Weights of a small mixture-of-experts language model, trained from scratch on English Wikipedia.
Size: 10 layers, width 256, vocabulary 15196.
Experts: 128 SwiGLU neurons an expert, 3 picks a token, a shared expert of 128 neurons.
Training: a variant of Adam for the experts, 1056M tokens, 4029 steps.
Below are experts of layer 2 (counted from 0) of a mixture-of-experts language model. Rows are named router (the router's row for the expert), gate (a neuron's input weights, with its number), up (a neuron's input weights, with its number), down (a neuron's output weights, with its number) and show model dimensions 0-255. Each number is 500 + 40 x the weight over its row's rms, rounded and kept within 0 to 999. Numbers have three digits each.
After each expert's rows: a language model's description of what the expert responds to; "mostly gets" lists some tokens that are sent to it at least half of the time. This comes from a sample of Wikipedia text that the model never trained on.

# expert 3
router:467471478485448398551483451531506547495472568539561514571512501505526575486516525473456491526499552511553498491443504526528531463535593510535487465506503475511565564517551561524433529502467508537504550549486496482517503487485483464617488533408489492513523519576514533464493452483526493604505509473541434531476418431542549439479472479483476563537575472467587427444499553474508557519549524493482511546496474490526495521520488570528503472513525497511539516531485527526477502513510491515457448504448557499566552543596559489504545474509508472497536496476543494483512477503471529483520503475546575498504550518512486524516347553504491476480547501459378518512479493508537505555430452528527550454455474455502514523595458511536453504548513499556540500570507470579478549513483564
gate0:463545548451502495480467552530498495531507482420525527469431487534460440510493482498485554496485471482568392482465433496561475451577542453409532410522463548507508536504476474455477531482484549478487491534563528467464479502492526507569527545493515521509539558547514494522557526506502537437500491501528595490477476503490534557467533494518545519548518496507524485436508445461564577482445474503426395539508529492536424534503471454533556465464458495519490526489594576443433554520579496459440519500493450499430464462509554426459513527491468579440544499587516512480424483514490516535504503506500509464419485463458463453482464405446505511482478511507521550603517444547476435472546551465541457503468491533541446490540507478503567518525445497498487542536554470506532527491506508
up0:467524453567450488511404528501472432536474532550511487549472531466444484530570530533494438505478545474540459474497625553523529455441500511503451488523531551486537494466473523487452495505501557505520546506468442520516480478482444517518537542477518553504443484463431435464482536536489512482572468468529506551467441559441414595498470504470537526456543482475519520487577442455500584512506469467504495502446504435436528453483451499512476506420565475465464576410466510484490517553584557481492568437517591514518440560533530497448496487557560485472507460514469441460449509457486547471522527476528505553524485508496458557493491437557486508501557487551495471468430457501524501513541464496468564507479542437575487582490483475471522517495564549479503519477474567495487486471414535
down0:594512518512432534506513554478495522447482503430468457492499497512474484485511484501482434440470519492555436581443466461492536485537563455440491484522474426499523531511573482491506502517520511598499427561477501468552515614477508541588479517519539494541539462496556559446531524558489525531518447455535506526487532423618414480494490531563536546507554531540473457515441550498523516456514439484490475499535504474532438560468519496594517529488544485555518519488502571589478509523559509490492498485492464503469508455474586501501508485521545506464584508493518517493523543520517531540526510508449500447438498446457525524465459489442455542501549438514490503512535512609573474468495495496503549400476460497470477458449509511495479529605487483500540470587518420472533490476529458
First pieces of personal and place names, often Czech, Slavic or Romance, in sports rosters and draws, such as Much(ová), Vá(clav), Tom(áš).
mostly gets: "č", " Š", " Tob", " Nord", "ș", " Ž"

# expert 25
router:483512445514512542460424491511491446450537435464525466518476514481557501445472464479465513559559421510493537516537454458423479510503497439510463498522440480519485484549483517493485468489512485465484557500473485506535470415501578561509496440541551561460487481536443576523549508476542472561498575514475481492508563548499551536475495474541504504497573477532425494550486542501573529460546480553500530479408502530452476538537522553529491439547517532524543491468498475407523480511509422483512528528580503486460476464477512489475538543516497481498492476598453541466490497537532573495495465489554494616522527549555586517463542477540492531482537573484508585518505500549467529435505491440424521421465494556562525498452513585451555448467490568473555459516441500417538552500495497
gate8:530495494474494480534450533536507517596464536485461507586528523557495506554524446532539518434492457483464528473472546532553482492495545566541527579589527545459461514517476486517510473547448429482523463493452461499522501478537472530441507488497467542462497502463455507565419516589524572556558493583483451466540457426466566526586519426490504506577527464450532506483504519510513514483516555461549534467501503502531523526530485461538477452413538424436528448568515496496483477511479522546560539480488420479505466524466430533566484590499525495521499454554492383484500505493464469572521530496476530454460495458444512553470474491512553583490522450512480514525512462551521429483408452512527566537492458390536513500479522494536543477531490580498501537547475510483501499507473466
up8:474456491569512492565488482518510467480537465493459448515506488530525517509520518462541405503433455439504477516526515515505516521507563518530508526557553520435577528435473479503480424549431553541556453423436579502517561503480508501442447445519482451451533498490448507501532588462532432509450465499521463505494488473454549521473509520497433519433474481528500520552491434537446452527506507531538509535523454481371442539484509517588475453482375469487529435506494498455479491489520522533431405504548446460491490479460481538491487448573468544452581501478543428512574500440480514492539501445468468579485490502458390535446477476516528528477439491521494491475437496473492495546504451570497540469530503477566483561489499479549530533488490523507525477557514453438462469513496484
down8:452467449532495476522451515542462472567537593525546466569562527458475426565543508482439497472583481502473554525480536469539427449530556510534489500428548564484500445467506457552519546479488433541495486454524466435526492520536510542520553524496451511544584511481548491500457538456540445488497429570466532481498542468460578516470486409539512454514521460452444488501500479459483473562453477500588483470497559459493559460508509471521551442455494484510563525529462456459465517520451499510470537467567547513511504490505482548497466564536484485463540534555534522512517454542517563525566531523456497564535489454482507467466494545511484582467525440429522510483434505498504540536446569572506478440514527504463467470405553539446482554527524594503470465541439565479475534505529491
Prepositions, modals and linking words in running prose, such as to, after, would, could, began, had; also = in formulas.
mostly gets: " would", " after", " began", " After", " will", " could"

# expert 22
router:446563515429480486494454560443379423472497438577595482504512475542502468522522450464505563530527491551541559510508427454521460490424452544545459409527484507481520501538469477565541525454515512419570521488519496436520489509480556466529467490476478502492431506506557502551538466427560471507552441554538490450537505480550466472553465536458484516515519469476441480479439542507566435533487441483543409563499546499516466467553483496496484475485504473441453443463491486489488445473466475452479533482483548545498460510480486465545475526478512486545445437461558529456527499550440514565497463510508513438558525464556512472544569471410530503491576479555539487460524501546434449522578465523526503492458438505556420464501481455497509567487548491528497468486460518512524505513535521
gate0:514492477466566564524571474512492516522540535525470445402459543481492476494537513512468554517431564430532410476503467616550502463541500449599506462523552483489533466499476454473505483495554580540498495472515491519496438530474548555477503417446504510552469498510471496482480398496426400477453523512495478453538493482458426575546506529498503423441527472526523506495484505523537507497407504469582515518494490498510484524519436571510467461491500519483562429500530525520521510485497463537543479476514525459484532557555396500561487519442560528465578496535543458504420527516457496450539484477530510518527498532503518463507486497490526507469413579497538528464449561484478566493429484542489473508488509503509468583520537582515487553470518560531469526556513469533408511543504529
up0:509489458486460560479466508496511505476477461499512556515489556545468463505556499495513448470477511478511471468555482448511461507522471465484521460524522486488531499478474480486474508550517516504532500507492505485468483480487508567429567539502498525557519454419491481432512424508536469423506447453464473421476583505483489517514559525487582503569488434494434407424540484499514481527409567527422515580436495529511447548500501512506503529547502560485471477465464519460492471558492465470472470560531463470485387522555533502540523528502526536444481497531547386537485459422438570508580428426511502516513530464485566448520510508483497386535490422478523490477567501455472485504530553473432447465533451517493488536470588603511490522424535498475435499469517504461568516470492499
down0:449466579495509524496575464491512450520513432484445522506493526544502512497484464595511491481503533463469499495475523534436509445562522578507486569504516532547534571487508505490525492519485516498642580494488522490461514498517448542554520535509561487543545510473457493552522575512486555588457536441500595500516538509524506490455506504524494446426523526446517482493469493486412532437449498395480391530429514501498519530508487457566494503542550497494476496536470444539556484536470551522506487444486550380477495548528508453447494534463494457488557471503576412471487448501508520489462490458502587508475479521487539570592449446485523512523530472509531507480467504431466518483526506522465481582518461534609532530480445528528510529517510513498534489482484467434568537501464525
The, its, their and his before a noun phrase, often opening a paragraph, plus the pipe starting a table row.
mostly gets: "|", " the", "The", " The", " its", "the"

# expert 62
router:486606447493538560539517431533490472487509477452496465480501513479470407525499552480532493491471532544525504537513491460438420568485431518497475546537496547505557505555482440513498478490554460469584517462448515458518514517551458557463483464493468462559486487525478498492519402484428537579467485457441501450460536479563485472473428484453468443430523482560530525480543443566499479517482508433448496564475431501521501497456471545476464507511504574501578447468449450589515522487493508506476503520463552485451551514530467526452474473529447475512537558512535445471509495529505501517508513499514536551575545467489479509564521499522492552577521494472517489468458465472406506511524542559469529533464600503510458537472545529551410599510507470613541562497531427495469487489525515
gate2:580520616495574472557491510469470590417528457517504476553532494563498484482474570548525406535481621449554535490515597540437508482529495528475478511424458560460560476546511542476525527432408458507495477520531524480529543486472559510515468447517514506484536532530518483516508472533500474514526492505459544492517501553543517552533475481498521495498563490535498438458462486504499567464494436507489430443487495578477489496497474543467513528462490499501417522527507501503492535488508494539514497496486485478528534506522480513543471484488485561545620485513419551528512536458516477371473478479476526542494507465511541512522458473555475476470483551474479599376418510526518548500465459506546511495451456485527520452585517503462496592478477583486524520524463514543465473453492479
up2:540509527479525466494477471461532599434539494512573557531582429499508440519452470520478423504435569434531528528528571551452455498509471497522545545470493535502506432605539499451540539472418444507535504563583547456536599497466509518515435465495521534533495517501486515460534480528507438543626504509455503513485508486526536509479487487461536494485541464387478439447527483531491583476508475444515507529476480522570467541466487561474473499500511504475464481540487498500531489488519505495470493549413462462427492517516459433480454465505468438501550505535439535441444535475534455463491535441456554472525541463461572502538437498526516493518520485478466490438479486432489474489525487527534457510545490478544462420584549491488465530494469569511503511589560532480433476500532505
down2:503491544458491482452582530505482452543476512511484484538458539560534535507462473420507511557474451511500493478508466478490505502536500503549506495509471426552526543491483524496570539500586494483567501508456577508506528473464554456519514464495529452535415425497558523484542521454485529527495438566540546499505514486542463509424485541543483470543506498460515563512530443490465460499551486614447464465572572560523485430510523471509473593511542489514486512520519442458417444488509500454568512459555467499512484460456524558441527522458462502515546537541509489471485542418448479506484401464571430517484448549482436504547530447519520467509487509508529502600581566524429464492499496473440556531558448549500493561513522460466458436534482499500398532516502569498490533556532539
Standalone space tokens in tables and measurements, before numbers like years and counts, plus word starts like comm, qu, one.
mostly gets: " ", " comm", " one", " qu", " att", " reg"

# expert 29
router:461444523483535484471492491552440597560562486570521491513461506470479540596503436547515525535436547474548442473471473520512530446561428474501539441557499460456489502541457492450496457593567559503483560521455476603461488548520497503479534518462482432510539541487522473489480469473562575482496483504480534509444476428521507542449554516508508537482474492495533462443511513480541529503436521510557505475485529442532508452417459464539456433498488514544496500535530500554451448443463453474474461463486470477518525524514479487466497482498555544554526472495440457475496510471509459497556500475510435458443448549490508448531416516469475546453392447490519446510521513476625559526446408534496516532492500485464515544491478522492508532563563455582423498540562529465505459496470509
gate8:520500454429426551471514472534524509531535525425487472490475529515490544521433461552455459567518518469431472538431534485533553494527470519512521526537512512521509482523502551465529455484553526564540478491504523528504495504488525487528521542569526555427502499520457512513443424451532631520500512472497524506565502518493498432453534488430492453498547437527525457461532508489510516508462483486488532500526454513500492497548550507479475506468474574520572545461512500495491490536470540471450499473597530426629425541653494516536511631493498435462481474484554440524528461463493554515481540501439543497536535530505497456504485540487532517449555492473486563489559479545459532401521498473550530479480457446521505439479511470500567498506491477553524536541438528426473562555460528
up8:432502477569489459544484494520496564486453403443568449439519536484484462512458439419516587423441524499466494509490438457415480493445509551486487543454480484528544490466491479469503494460448561532548510497471575507485479483534528464460552506428512522547478470460516553474534555509506532464505538518461524469502485484455566522477483457487433539512487480454618411499433438459490514486478451521546557484489524530497543427480506533524519525433420476456423473520544453509479563488513439485522509499474428505481518489445488492461536527581516551491496537489437544447567535532542485546495545514511467463520462498553548519593502516474476429519543572466522487548497510481511530492545429508433534464520535515427438493539527559493393492452517464476481533521539461496467498456458506
down8:490447551506439453533501514487547566468504494500485499531481427495469512492471430409448506488507495442487413486476501539475549599450553509461540509467485576529450491513486495535497508441376611462487450484470480462438481531492457523489498468544471509552498486469477495500463538537463492493480576497455433530490541520449463530483517521392504495476585541513471474487518531526525416458483539517494488498551615499445464481546465459499567519492453466490496478570519548445549536603506501526516476466487469490401470569467526534532498512460524486524532544512467536534496541508480573539444535509465447523447504508518528518475569473511522541510558581479451499488485584481514514507514509484481540531562517501517508495592498507478469499497374464449540548481477446500439555467497523
Single capital letters or short initial clusters starting surnames and proper names, such as Sm, K, Sh, Mc, often in lists of people.
mostly gets: " K", " Sk", " Mc", " L", " S", " Sc"

# expert 58
router:488523429514571613516520449460548541550550526514460557507463485440490521491459586530520415539492505439478512491558491559452511562468577475557485537463456465446547456478489494420510473532439481463530500514516429466506473560537492526424448486454528454568451438523519486458518439530491477534524575503486480507507541508477531520539471442479515464486492495496460513474539510519482531589444521478503564465482475550433425523504435531500479510493521533417411506485434530524501479468509551492469436502525453546538558528446452498530453553565534487503507567487498511507566497474474478458451490477517539471561598498513565502427515536534550451511517457540520476539438516490453618563491480481555436528450524479504514465445458541483433490479441495509481491542473468469499467463524480
gate1:540448564546513561527501511469486459521525487561444491553431552490418553457474477470603480539480502522442472482510549551413527495497500499515482457511480533529509495489548527533493445591513531482466539494502532574537462529563523467477520604552432437605511482488457532520494457527492457506501528535483550434480457477433485518489472454514523496542496485471541512494530463512478546501513435440584493575516512479460536521527513406541543529502456469533456468537468439549498514522498492466485496487539514468596460557479468505546502500463520546502472516477509486497531575459525439519615523515535436587462540508432480437488499544571543437509474456543493411456498535527509510517510575499512487526539421509509485530548501572474474489479433502488511555404560503491522512558481513
up1:444542472494487455532440468512465461490468496498537539463549496458572439521474517546458519466490550489527508521552450533562490508417534531414513524453506498485452459489476476543536525457498480496596506519458462486499547500494429524463519532477533543395493548501526504453530490473528611481489479445542475530458565500606530507585503550460535467486535553532451464467458563535560462505512456520433533398552468551573507503467448460477486514474594560490445508482496437489425430516479510477515575510501477557485529470523530526491504473542536462516491487481424507496534438569457515495449464538453576426504520467527470454500496468475504538576510482513531496551500497535465498547450520461514504505539561561460528465452478418511505492552572508531534458525516523441463488453551429
down1:443490447531466438556541537493514533532563553514411525467570466507503440515565531467472442460486444473533562474492524528562467520463562435493542469546458472397517540498487520464510534487542499452497487535500532537469490544426490480504540472547476509429524427482522492484538530536523534512471519458522466533442570497437593438494528493489548492547489540524489493543509466484546480542537537516425549544508461516514461513522538592470571508523556509461583491434472570499437534502447438512524514533468461487425501476537462562526523537554483567456429503492439521456550520461516465426487509479464497516502469589533477453502540558412382598480451532484534512465459482473554453513485476509488490538495474457491510507470539503446461457518505474469459492519467508513560494559555504
Leading spaces and digits inside numeric table cells, plus came, coming, followed and Succeeded, as in coming-of-age and Succeeded by.
mostly gets: " came", " followed", " coming", " succeeded", " disapp", " break"

# expert 35
router:427542439472511475523511457505461575498469552529499534444500432488512525545455467489498529473529410553494546482438470438532474585465479521523438505552521499483493543420493482446543451585486503452513561505531480514513487612450416444404455499441486475425471491482552540485456523466480537436495451481474548576519482485501463485449483458477493408470543486549480525467512484548536511526491511465527506515506427480519525502430449551430493514498565513514512482454463477500574504469512511496463480552429530508503484567431524488498424546563464508472489476518561501445509473556540558552515517439522499537429564485543519492467586464549517538524518448482497507543546465543461457454525512481577570530490545451483520483468537483483483424530468451515557478511515496526479579511574495
gate0:497494527492489467567519515560454488477500471475484442517523504503427553531516455468489527484441520535482506529429505457475536476462549471500452474527593413495467590447480474533480435620520512505601534519513518551500526515458508479496538491476472555521471499421473514478484530428520580477522424511576511484474527461460487514486570532518535487559567504495555443477508583488525495499511465558589475434575517482451490438498500405496479544454507479563441540468567499496504539489535452564534581495468517535555489493467580516516477504498489542456480417500478565505501497515583515496589469440494480467461484518483525446434478557487507476486506537484490524514542479547499411508555468564536564516505459544510556540498466440506508458537459480532504489589525558502511552469491459
up0:528498527542478554523606507548474492489448537515513486461477542530573447483508545455535507535500459498518445537486434461464479510492484500528446510463512522515500459475419472536469481511597578517475487551358480545522431494507415506491509473506467445486450449592481449454465494555486500476470489406437511506537540521507543508491411521566436518480461527567540564476469430477500532525457501445482492506470506493463534421472509587531458548474495483549579519487517591528511468540521533501486446469519577471526485495466572494448539536469507443449458539508524554523513488495487542489452461486577443492515481460542457517526506516505438541496491517548517449566453511515511564547519552483470490492436544487480460507495526490454527533489610501542510538458415436511551528543506496
down0:508516514486608440465482481469467468554487422434476507462459514549564473488530494518523410486531477485502566436468425533465494450616473546508546513483468498532514531538569430485447576426494493525512459468472490511440476487460470475463527503497493412455470516470539472519564488423461538497524519574521533504498459486437475474587604522529485437464531527520498478481504467497513509499548498439512572478537503491502530498500513516533477563437504482456534444551487399542517517504433486517457471503564495477457518499571452508506469497545519574489522537500488495518542515463442421479616486480532492528474492497521531501535431546417493487499523500431477578451487523504462512527415445503505448485514497526525443494547521486532509529446461410446447492520566510527461458481500569
Bare space tokens and en dashes placed right before years or numbers in tables, date ranges and statistics, e.g. 1909–1910.
mostly gets: "–", " ", "و", " deleg", " Bol"

# expert 5
router:437431545508513508498534506462492522530531570510458444495512539508514555473458504510550462518481471469534424519435494547506511493521525453532514488452519504449500499509456544430545544558514494530460515518479543547497512515500479481481442403499479575471529505550513482484558470563553463502519420568472460457508420542517519482485499492525435618513440525453460490464514512465535463513482479499454521511478450509457525501455510520507502460545573536559465439531569558474451550467458539511523418515425469528489542520424466515475577475528524471599532515575438507455447544438490531483453544439564495472504504502546453435444425517444442485489449471521475473518551523542552534531447560576478525461470553473453510512586592522551564544470540510504476514554469481481510517510466461
gate0:461495508573500432524462427492468518468562479525504519526453522506399467476512540418568489494468445536540445544471531476545549440451489489546497592429504517454497502540442467483511571483463516482460481562431536512535497521406433500462526529528563519465501489539472490444446586488376475505463505454477502547460484495494497540551490508435462466484512573500456582443519502544473538470481483496525525471595481543493439563537557466548529480552566450489526481479513425461551492506448608487538496547502489526537429495462499557561520482534477556473430492542466497534550520488500476499472504504504491495502478500512482418439523495541495501478537477528482526489476575555506506481497532495432416480516440438442587519558490514479574499449481548488480467454528515527505486494485488
up0:455548493499454553453541480609561477552497482447461570510468483541481484471477434484529529479498509488382416487562470485467524556513510501443547501503421441489490568469468533498558482514643543447454566560519499553506444449501437546440527558484525502467448459486512488488509500479524510460506546526495512441502483467472453499562517560489498486487482453477521508512453491461557477492487518565489516506548531540473494508487516482505387543419452469490466514468482482505500454532496482512433504523538482565423473490538483411531444590535483572488474548439474501512477498420518472488466454513445486520483512561530511479554573577487489487487449519495456467472483446485568531529567481484509492562523471553500450503516487537533553462502554402492521436487549537486433527527502482
down0:539488443510563515451450543483520465522550497535544556478567484490595496522545509483494462521532546569492494558567487598530510593529590466541498471498469549569455473459544555512536520530490480501461477470587468519422487492537532601522437515481447538451483495512501464558500443513509482592514494514494535498464503497558506491407528494600500530602476462535440519503494474451499504502524503459465463531484519519502498480458503579517448541552494542533503483421463536579489492555507505439494553469498568495549528485472502505434450474464474488455510506524565482537469524467447489505530544466473431488439481527516573522570472600473492549464419479455522535434503499483489538554517471489552530491520546494527554482528528494535471413556530554555480529560455491501530522482502530
Opening pieces of personal names and capitalized words, often Japanese or foreign names in credits and lists, such as Mas, Kar, Mor.
mostly gets: " Kar", " Mor", " Kal", " Mel", " Mur", " Bor"

# expert 57
router:467467555485541546435466462486484506467526501472469541414486527496496500438482538525502510517522508519572404476483475462491486504469499582511459522448470544503563394460488485450492530514572464483466493519515482524446400524489425444424458481479551479513489432498465516535512440410595420523450519452445556535505526579520551565482507531500527500481450488533486569519449457563482464556494526511484535507503476500492486470451522527540430501522506554491492463490445539432489488486437576474517470516550544522528480520497431519488448568518515464426494554535552479505563460502546582465444489515565449497506507434540554492544515484459516473436452468497497543563518525568507551515484604452451458457499434475443513478450514523441528537496517498516570522535508451541535520495537513
gate5:460475535494530523481449467520455471447505430529527501457414486493549506448527497475496447515566448487515503519458510467561454473519513483484528499476504484543412520430499489515475589446472511536435509517491490517468457541449486507542508494501535572463502431533557500468536552463463409419426487496540520466464498468532535494488511449548515498481475548456468486530423506482492476516529475541517498472474408519434487411516499554460514545445432486526544443438501467538575507460534527521495483546571537494537568516416527547527504592538435512465452481487446572424510530515471476469514490498539458529452454466573507387498498500495483578530475485487622464511473470491476514519486459513471532406457546512499486472506458408486548496472570570500542470463503527518533508434532522
up5:489509484503495554538534523449505500555514503467482547482465446488522501430566430481458509423534501495419489534504442485568518467571475540379552489521547554596526423460520503511541488543521560468510469500497471497492531513455513506496602588506512449530515502490565610504511518496547491446537517467535442553526516481481575507534528499539580479495533464525485560463454462523495502511502497512483429489513497518530541491528507479521522518550496482546465505519514526549531467547545482417536535468563592506556481524519539490418480552478440421516502518480511509526547472494504518497511468478466566487521441449455387460498558459499502493478487476525481501543527477554519435481521525421579424490552447551499463438518513545448533463557501429515417575495544511517517575494508495
down5:516599485409486478553525453541462511484533470487501461514502442479472499472520514494511474500500478535430519542459484535475462546494487500454489493559552456532502475473508427496437482418477464562505473457507533468460465494460485534499409467570556554528396458493443429498545494513520494452506497443511493617508546416537439554490568486498520495501513469429428492488567524458393475430458501528457487529447469442438513551478549453513498529503486485571541511564389534532511547523478447507495470506465527518457442459524473468450487520474455475458430463577578494527476462453521493487515416540497432461470547536515499501492513488520508453505517462466510479475541484489428532510474540464488466496498491528480537534508511512417545440519448465545543448550530494518411548530526476
Number words and word starts in album and song articles, such as one, two, track, pre(cedent), plus dashes in score tables.
mostly gets: " three", " re", " two", " four", " tick", " b"

# expert 38
router:503499468554491512528546527517541470414519521498546549560450550525512526472542490571545522536502501449552501527450499519540420550498530500477455489530467487458481472501520446460495519500489539559563496503522504529417554534555497502436556545463472536490487486482527536442532427528525503499479424522579508490459606446491505468493560540496540432526448484536430417471517523453545488520404527515461508578462561473447449534501486437512487532540539533481473498461442491473502501477519501417475543515452509492499417457550429502484605530475433480450474470538515440477426452498438556557485516510504543468472571504467526433450520578457517432475432458545577461487509489511480453485503479491485561449510456546481514493505581537487469540476562483456528513421494504520477504442455510
gate0:471497512475542543546542478535451493509590473411445580493494538489478613452549484537470526479486440485463440485564501520495502531507615493493475505548546479532552530563539541443541575540509551568509540483483487508515460577522494530531461486601507485465516508529550468467498544500453548544441498486506504528463464526472522481501519565561564464531598493551565459491583472451465457445527495511505498498587495480459500501463485487472530540407516467505495581522521561476520486456524473578522574503416474501543462500518488474464487532482472549473482474430555475487555465541491467484477561439537544513501427536444502546500508537503537498516454463429519463485541482515533507488534485498472551494486544418523546508565499434495510486556533443535475562421542541486520524507562486
up0:534456563489515525523565505471478510410538502456450510531490573511415562504546559528472504448501531507490481474502563446491515471470522562487491432483512504487454519521555531525496554530579516548544469529506578471458492479500483463514537485602513477463485468546527480468482490512544442525511474450484507452460475463534477488515518549549497489570566450469559417527559515482473465439516502478490448548575534479380490543450519460468542583459484494544408598458485479488539461454512480523494524475414511512553466475526463438441520459553530576497465431501515514478494463522508442557478519500513538510487477567457474505491518542513518503532383386506476474458515499529527491475522509579493514451527543490548549430543521498447500446529569491523453574451486440489486489516525505
down0:542535444523545540531492523504509498465492478527490476468485587489488470514506521525499542520554608531551485483500488568491521498497489487474501488455535474457460473505490498495559556452482520532486534532526513496459507499514520555479462501541523540463362502521500498452530502483493499507476474491507442449511512531567537509515533569503446512478564526537537560504439559504418554478509448526477492529520530557509607522442523516507474472505528481597540530569463474569504444476516457402470586423483572487405513502426472487411508525514547515506507447492546486503508522463459463564442483529496516461566515539457501518526512581487525566530503502565513455524458545540342560540550465521502487492493521494484491484531535506532403569438489579535540521461473537520499545524511437
Pronouns, articles and conjunctions opening a clause after comma, period or semicolon, such as it, and, the, which, However, There.
mostly gets: " They", "It", " This", " However", " It", "He"

# expert 21
router:478544481426540528513504550533463502425521411495455404495526450501529489509486511475529554540477468562529517476482501571536465459551460516595572534481496493489449561497527518463476517410490544519509481475539511455527492559502510502525542515503477544515524503456461524525524516442540509481544479558508524471456518498473456502525445514522515476473516517499550408463481551409523541456506472447603493467497552468499478492504558519481451591473476487500495452490506448511478524450492519548500563539497476585460464476527542487563524482477479537575494428419499568509505521556509497521535574500407454520451526502543525479479446493408534504518439480418521520434458446479504433449555484480433507544475539485535514462484530444512516530507492507522550493510601531530468459417396573
gate0:540520527517529483540504591467494503410556449488434486504537499529459511482483489489429517493543447460520510486516575484480503512505507497514459551494581472458543547490598485446493506623522542523500485445490496462478548489440580515576578497497576535536439482492562512486556546505509475470501497488564531416522498455478507547479494507510565488517470507473544499529490485459493461502544482529548482487571527459458534534484485539529489486538425521522506521521511506549498475486485493505466537537550489477535576375533438558544525491526476505505506581584511508558446526492431519475489442510512511516503519560513474479482461510432478550517423494461444434478418489546522438500504453582424502505487519529587462477502556523479531497392472523510519563547485500596512515488407525
up0:494479484434534508448527512542542519485491472466453493502545509508528512558488454470466484555563602570486511501563448427492462496542473567506421435538471489458535501493520568552508436548511508446496464510483513500386464544482517478507528553489499436477509539481488588529554580501565446492515579508565501475483556475481510467488496538519520442469524498443553528461493526453545404496568579538531500514643555495473504500552486532487489456525520587492536545499464462531485482524515472504457416465518516491499513510525496514533480494510505495482494585553476517516418543520405510478494430543537443504465503546469431524507452534442479567464453473433398490476504482501514498499596527530483559489502488529520476521493527497456549457512451487454566521455456479508454496475448490
down0:536528530531515508468500554503465551472537469498511526489416591508477541542481612467526507494527517469450485490436520591543493513487509479510569529542511472563421539501452475503511574555539465432478466436493507588522477460483459493568458538617537541505417513468521517587515457456441484537543458493491575491485553553511525522479527444515533499549514479563524507488462543417469487500549491464510505526430524493500562533521549487534529556490483415505510491554498581539485472522437517562498549545493513496523450486431507507500462526530572545542477450540447527470520533484562480521466541462469572550470552519477540498478491517486562512513458508455540507448448438526398439504464435466473454411521528539527465507496508514401555455500529531460493476480511502528470510511530477
Paragraph breaks after a sentence, and the, a, In at article or sentence starts, plus infobox units like ft and coordinate marks.
mostly gets: " Website", " Density", " Clade", ")\n\n", " www", ";\n\n"

# expert 53
router:492482517467557577513468485502517509420506476436471457472451533561511439437528467459449490495568468518481459507574520477450510464538458525513544505435450513496529451493490550492521431514540527496471520517533595475497498492507506531503597495516508491517507494565456533540483461453501461501447511416485480494473468538501516439501497492507458494501455482443496570537480418543453490554542478542418479448480528485412533493467461500444557540540564525505553470530486529525485539470459503578533467504562454513527508462495458559486496551474512453477469503550491506542472550541538508470456409585589450531498423528555526447472452450504499487494435494476509557509566486453523526442440537546425551375550452516554544540470505496515476456431556480428541492441487454470511501531456469
gate0:530438454469550562477557498504514473456538424475481494474474503485505513508474521562512469501504448538510429514474499584513517451498483471578501455530553521535524586435492483525431451500470552471468485564432512548529480501519550471472549542517536513499496520468537477566526486516457539524510523471411541429483500511503488545504423451525480514438559503476444465494545426527488530451573539484517445485528418493513479496551490547414491490472492593512480500472569476531547548521497524508459588522552532531413461514479521538492520512537498577497473498470509626532560496480520458528511519511473558558477492536552458411479439545532530488610453474457473532412564481552542522463527397474486453525478461480526452516533489547503531515462448534496516516485477439478461451472530531
up0:490459500488524508463533491559549489508473517490483556500490513504523502473476430441453494472506453545614465536466425535506454459538507549569486477497583492529491546414511524489488510468612521513465514520441561470456450511489492481480505608480481515510506483475542408581595511464523497525471458472425510544523416509527458524505467432559456448496487469492521557522542473538482500446590562574524499498451470441525451478489483581503492485559481545441484451494508597516489579495548533439500538519552505497559503471525530508471494534466573532447495523481530541545455438478499506490468529469559508475474503577554461507493531487492471522587406509444437512455486530554516526491564490557459491518602475479455486466532443475462556510490537518498448483500492525474452461520515514
down0:500469496474498485504523519539498468528485553478517503561498475429481511437486489509522517518527496554568465545450476530529483450460517527565512568488477482533482576483536530495457474509489479439551546453487486444462541542503467574496425524460525531525495483485490386502447507487504524495545436469535536457521554456406458490483429493499461509526474519513492497532516505541525492521446558538495519476454491537530499522483491565484460550506520486526414502532584463557516497514470435463434544508430504508425422496496457490559500527536481520552409542529561516459452463511453607495492529505473405461558496459556425524516527497508479479549452488507502468503456531483459599509534402530447439542461454510549521411401419508454582465477582509540492443498477473473500458469488496
Common nouns after the, a or possessives, often about music, characters or places, such as vocals, characters, performances, role.
mostly gets: " guitar", " songs", " vocals", " characters", " coins", " windows"